Below are experts of layer 2 (counted from 0) of a mixture-of-experts language model. Rows are named router (the router's row for the expert), up (a neuron's input weights, with its number), down (a neuron's output weights, with its number) and show model dimensions 0-255. Each number is 50 + 15 x the weight over its row's rms, rounded and kept within 0 to 99.
Before each expert's rows: a language model's description of what the expert responds to. This comes from a sample of Wikipedia text that the model never trained on.

# expert 17
What it handles: Commas and table pipes in election results, plus Latin taxon endings like idae, ensis, and nouns such as Formation, Squadron, mission.
router:47 38 50 55 35 29 59 54 53 32 34 15 28 55 29 56 29 28 44 56 64 64 35 36 15 49 63 55 86 45 71 41 58 60 17 43 61 37 32 40 21 18 37 29 51 43 69 70 65 45 28 24 64 59 78 78 63 39 61 67 50 41 75 64 50 41 40 44 33 63 38 56 66 55 37 55 47 58 34 71 68 52 52 59 37 44 51 36 50 71 57 61 58 52 50 46 62 46 69 37 36 54 62 43 65 45 38 35 37 57 13 71 31 21 49 41 52 52 39 50 47 65 58 72 69 59 38 35 40 56 53 53 48 22 48 59 61 42 85 48 70 29 39 69 44 57 15 60 39 65 48 52 41 26 23 42 55 62 28 48 54 67 39 46 45 38 64 49 47 55 63 23 39 38 74 51 57 32 46 21 64 41 73 70 37 72 61 29 37 58 44 55 51 75 51 32 56 35 64 39 59 53 48 35 66 46 44 50 54 50 53 70 76 50 54 34 68 23 56 68 41 27 79 45 35 68 57 39 62 43 62 48 26 48 39 19 60 57 59 40 63 65 48 48 21 46 40 49 36 42 53 48 76 99 39 54
up0:62 63 86 34 66 53 56 62 60 19 40 62 55 40 40 75 40 21 52 47 63 42 65 48 29 34 50 56 16 29 54 39 47 62 50 48 67 37 24 59 46 77 30 69 21 49 41 48 63 33 56 61 70 66 14 32 50 40 36 45 32 64 53 53 55 48 86 57 38 35 56 56 64 59 56 49 58 50 51 47 57 27 45 30 47 30 53 28 57 50 58 40 58 43 47 42 70 32 37 52 51 59 52 69 52 38 43 59 63 74 68 76 39 38 51 50 43 42 76 51 26 78 86 43 49 69 33 45 66 68 45 54 04 36 71 24 46 42 58 49 49 34 55 47 55 73 33 58 46 52 36 67 38 23 78 37 39 83 54 55 58 61 43 64 58 94 41 47 61 63 48 43 54 65 69 60 39 66 70 66 50 62 34 29 55 60 38 49 68 41 47 43 60 53 41 58 53 53 54 66 52 46 38 54 47 48 57 23 74 59 20 52 39 86 48 38 28 34 62 49 54 67 24 57 47 38 45 36 54 40 31 86 42 32 32 74 27 47 49 51 43 54 39 54 52 40 14 38 51 44 88 60 43 57 31 55
down0:37 55 47 92 62 50 61 40 49 52 37 33 55 48 68 52 37 26 36 50 57 39 68 39 45 41 68 42 76 30 88 51 54 31 43 26 53 34 54 89 51 28 41 45 20 44 69 68 68 32 70 62 62 66 47 47 41 51 60 83 39 67 49 49 48 58 34 73 48 37 48 56 36 28 66 74 62 56 47 37 54 58 52 36 44 69 76 80 37 67 61 26 50 54 43 30 50 50 38 86 65 40 60 53 16 65 36 54 59 59 52 70 47 19 39 56 43 33 57 53 51 32 58 49 40 35 45 66 55 38 44 73 37 33 61 26 59 38 62 53 20 36 49 56 50 29 40 39 43 51 38 20 68 41 58 48 48 65 53 52 35 46 60 37 48 45 81 51 99 45 19 61 51 42 52 39 51 30 45 04 11 52 35 68 62 60 36 62 49 30 68 76 58 33 51 63 49 67 31 28 54 50 64 69 41 58 69 58 69 73 53 55 67 34 70 58 60 52 46 56 48 68 64 68 51 26 57 46 64 51 58 45 38 54 28 35 44 43 60 56 61 52 56 44 50 30 57 20 47 54 31 57 38 49 55 38

# expert 21
What it handles: Words of coming together before "with", such as acquainted, meets, relationship, along, together, associated, plus the pipe separators in vote and sports tables.
router:61 88 53 47 32 48 44 45 48 35 49 52 30 57 22 52 40 38 58 61 45 55 29 44 16 41 62 74 82 27 28 35 73 59 44 36 54 38 46 49 57 55 53 38 46 42 70 57 41 46 27 11 50 58 73 56 54 41 45 56 40 66 63 45 51 37 40 41 83 41 57 67 70 58 17 86 64 65 54 46 59 46 46 43 36 50 23 30 49 54 58 35 62 39 34 51 20 48 78 53 55 56 37 49 50 40 23 34 41 63 46 37 41 45 44 95 49 35 44 56 56 64 27 64 88 38 47 29 72 61 52 53 44 60 45 55 61 42 54 60 53 42 48 27 30 65 52 57 51 60 19 58 46 35 26 31 86 40 49 43 54 41 55 62 48 48 46 41 29 64 69 47 77 77 76 70 36 77 64 43 80 17 47 51 39 61 53 57 51 58 23 75 51 59 26 52 48 51 46 39 73 45 59 49 73 62 29 74 56 36 47 59 65 27 62 55 22 63 66 55 52 31 62 44 28 78 71 53 46 55 49 59 28 50 33 29 67 47 43 63 43 54 47 64 39 77 27 57 56 40 57 58 62 61 35 70
up0:49 59 73 54 41 51 40 48 44 33 57 44 43 68 43 65 35 73 80 57 43 44 54 55 19 53 30 79 72 16 38 39 50 47 56 59 40 26 50 41 52 71 64 38 72 35 53 63 28 62 39 37 65 45 37 66 46 60 26 48 47 41 74 25 79 49 58 66 50 31 54 32 58 57 48 20 65 64 61 49 31 28 48 45 21 55 61 38 44 46 55 56 51 51 63 37 73 68 79 54 35 57 49 75 56 69 20 44 61 59 94 57 31 53 68 83 32 59 30 55 55 67 41 28 42 55 59 01 59 64 23 72 24 55 50 54 37 60 47 44 51 63 39 52 53 45 39 59 38 25 49 42 54 47 26 52 43 51 76 70 56 63 67 65 35 57 30 61 37 48 58 33 58 38 76 68 41 80 62 39 72 59 43 44 58 33 48 43 45 45 64 60 65 55 36 19 36 35 50 54 43 23 53 16 64 36 57 44 44 56 37 42 67 29 54 51 31 64 58 39 57 57 39 56 34 91 56 52 66 46 36 71 26 43 33 35 46 67 67 45 30 33 59 78 44 33 45 43 44 51 52 44 73 62 28 64
down0:28 43 80 39 68 73 46 63 62 51 49 16 38 57 64 32 46 46 53 46 60 55 21 39 64 73 55 57 27 65 39 42 61 40 66 77 78 63 50 31 35 61 54 81 66 56 63 41 28 38 52 43 40 34 69 51 46 71 55 43 94 40 56 36 74 23 30 51 70 76 38 35 54 39 62 81 27 48 55 22 59 63 85 42 22 40 38 65 31 41 55 44 29 49 34 65 36 50 62 04 57 44 55 53 39 51 59 23 41 47 26 43 55 39 57 54 60 27 33 64 53 48 53 57 55 39 82 28 35 36 78 62 47 36 65 65 67 66 33 39 34 47 42 39 59 45 30 77 52 47 35 49 52 72 52 38 51 40 31 48 17 68 24 19 48 55 29 37 58 49 52 42 74 63 45 48 54 87 61 48 48 65 56 38 73 45 57 61 49 65 43 69 66 39 60 34 59 45 37 51 38 46 46 46 61 46 45 29 50 66 58 52 70 35 73 52 17 53 45 41 77 49 53 45 37 40 42 68 47 66 40 46 65 74 51 72 50 62 56 46 32 42 53 59 56 61 40 70 46 70 29 40 61 50 69 53

# expert 5
What it handles: The word According/according at a sentence start before "to", plus table cell pipes in sports rosters and assorted mid-sentence verbs like need, found.
router:17 59 51 59 58 38 56 50 75 46 33 47 30 50 41 54 79 54 51 46 63 45 27 56 49 48 40 71 59 38 41 63 46 75 39 43 62 47 37 60 11 41 34 47 38 44 56 75 38 41 50 30 62 60 76 66 42 43 57 48 65 42 81 60 45 75 43 35 70 55 61 56 36 31 23 82 56 49 26 10 62 62 50 78 31 39 33 27 61 57 28 61 74 29 34 20 53 50 67 53 36 77 32 35 71 57 45 42 34 48 10 63 39 40 54 38 67 41 34 57 69 45 55 63 69 47 29 26 47 55 69 42 69 48 55 72 41 40 64 44 75 41 52 53 32 37 11 54 51 61 35 64 49 51 51 79 62 67 69 65 48 58 56 45 30 54 52 47 70 55 40 35 28 45 58 71 54 47 76 30 55 47 48 51 43 57 65 41 27 83 23 45 45 51 33 13 47 54 45 54 54 50 64 35 40 67 43 47 69 42 36 68 50 70 66 25 50 50 41 60 44 37 68 46 43 57 77 62 37 64 56 59 32 28 41 20 61 25 53 68 50 51 57 41 54 62 46 57 29 56 73 51 76 76 36 60
up1:50 55 67 53 57 41 62 66 44 66 44 64 65 51 28 41 40 44 42 51 53 56 30 82 42 21 55 51 65 35 61 49 62 62 46 47 47 43 50 67 57 44 44 31 55 34 35 77 21 39 21 67 69 51 25 37 51 25 25 48 33 57 50 68 77 51 66 42 32 78 35 25 47 75 45 53 81 57 47 56 60 44 33 28 71 87 52 44 36 63 78 55 68 86 51 63 45 41 61 42 51 43 80 58 46 52 27 60 56 55 53 63 47 41 44 49 62 49 53 59 21 68 51 37 69 47 47 78 73 65 60 30 35 25 59 33 55 79 37 61 43 72 76 35 27 45 55 50 29 68 51 81 57 27 52 60 49 31 60 17 64 60 56 46 49 53 48 58 45 35 56 68 51 51 59 54 50 57 51 44 28 28 58 63 50 65 43 54 63 71 32 59 47 48 58 80 04 59 41 59 43 61 65 69 56 51 24 48 44 32 38 67 37 43 35 66 40 42 52 48 75 41 44 79 64 41 37 55 31 19 43 38 32 45 31 49 36 37 20 65 50 32 29 77 60 50 29 58 39 50 24 57 68 43 53 63
down1:65 63 55 56 36 58 58 55 38 88 67 44 45 57 60 59 50 61 18 45 46 21 75 32 47 30 52 72 26 38 58 68 64 45 59 48 26 20 69 14 64 41 59 42 35 65 74 36 38 42 37 54 37 27 29 48 42 23 37 33 60 52 56 30 62 57 61 62 52 60 75 30 51 51 85 50 39 35 52 62 25 37 40 61 59 44 63 50 34 52 17 83 56 20 50 44 31 28 38 56 26 58 58 57 56 41 54 42 44 54 43 41 51 34 40 69 22 67 46 32 36 23 70 36 62 60 74 69 49 54 41 61 59 52 31 39 55 75 29 72 52 63 38 62 28 74 98 47 84 58 54 58 72 40 48 44 57 46 44 47 59 43 45 45 59 35 32 48 38 49 71 73 68 42 43 56 62 53 51 38 30 54 57 34 50 67 38 55 54 48 42 56 68 56 54 52 46 43 74 47 50 66 46 63 50 65 50 46 57 20 24 65 69 67 56 77 41 30 34 19 59 63 57 57 53 44 81 19 49 24 38 43 37 30 41 50 68 34 65 51 47 56 45 43 54 49 27 65 76 60 68 64 60 59 39 58

# expert 39
What it handles: Single letters or short fragments inside words and names, often just after a capital, such as s|ymptom, Polytech|n|ique, T|ian|anmen, and v in v; t; e.
router:48 36 42 43 63 62 66 57 48 51 44 12 15 47 33 75 45 44 62 64 50 61 48 56 69 60 64 73 31 45 35 45 69 72 31 25 53 31 50 67 71 61 38 56 55 62 41 67 63 44 31 59 57 69 50 22 44 39 52 38 53 56 47 63 49 53 46 53 46 43 71 79 51 39 61 53 69 56 25 53 60 61 18 49 59 63 17 33 56 57 39 56 59 60 38 58 43 15 41 49 22 62 50 57 29 65 42 75 42 50 52 64 49 39 48 70 47 50 66 60 35 55 76 57 65 35 41 55 65 42 45 56 26 21 55 43 28 58 67 51 67 25 70 75 29 68 42 36 54 47 69 87 38 37 45 63 36 74 67 11 60 69 50 76 50 63 65 55 48 70 56 50 50 49 54 74 54 32 53 17 65 39 55 77 38 60 54 05 53 73 47 45 59 48 52 56 39 44 44 47 54 28 50 52 52 41 44 64 59 30 31 76 55 54 54 26 64 35 71 55 53 39 51 43 69 55 47 43 34 67 49 53 53 36 01 12 59 41 38 52 66 35 27 64 66 36 36 41 62 33 61 28 34 54 48 75
up1:56 59 48 50 37 38 62 55 48 38 56 56 52 45 60 50 79 48 51 46 62 28 58 45 56 38 40 71 25 20 51 57 55 53 40 78 46 48 34 57 75 50 52 46 44 59 53 42 31 43 42 43 65 29 31 28 49 20 20 56 39 79 66 46 55 40 55 49 45 50 41 56 53 75 38 50 78 45 56 34 49 33 35 39 57 22 30 55 32 58 66 39 79 67 39 63 57 51 48 69 65 37 52 59 56 56 32 55 46 68 72 59 49 53 69 60 61 70 40 48 57 65 37 63 47 49 34 81 55 66 32 51 66 56 43 37 69 52 37 56 36 95 67 27 41 62 54 62 27 50 73 52 61 57 56 55 68 27 34 58 54 69 61 41 61 41 16 15 21 45 57 49 43 39 72 23 57 76 52 61 60 62 48 35 38 61 56 75 60 42 56 39 63 58 24 63 40 07 53 48 87 36 36 53 70 41 51 54 18 60 47 54 29 69 60 48 42 70 46 21 72 61 57 52 36 25 32 69 44 29 56 59 39 31 33 81 46 19 59 67 46 43 55 55 41 50 38 43 48 57 54 63 12 15 46 77
down1:67 35 41 57 58 52 53 44 63 77 53 25 35 56 49 20 49 68 56 49 43 71 64 46 75 43 46 46 49 59 62 67 41 16 43 48 44 32 51 79 53 64 68 70 61 56 42 59 67 53 70 61 60 48 18 34 44 51 77 38 49 42 55 29 61 45 34 74 70 30 46 68 54 13 33 40 37 59 17 52 74 13 49 73 48 44 68 36 50 51 52 37 60 67 71 66 56 65 42 37 39 31 87 67 47 49 46 56 41 34 23 47 42 76 42 50 24 59 45 52 63 80 71 26 50 30 26 50 34 18 58 72 39 48 28 39 60 54 43 51 18 44 52 50 20 40 64 64 51 62 48 56 56 79 54 62 56 37 32 63 46 58 63 39 65 60 64 59 23 40 33 44 43 46 55 47 46 29 26 17 81 44 54 85 54 57 36 75 69 36 45 52 28 67 75 49 29 55 67 44 48 37 41 74 77 34 46 49 37 55 49 49 51 55 42 44 80 53 39 57 46 58 54 70 42 60 70 44 34 39 54 75 46 50 34 45 61 59 70 33 42 49 60 38 58 47 25 52 47 38 55 45 64 23 57 28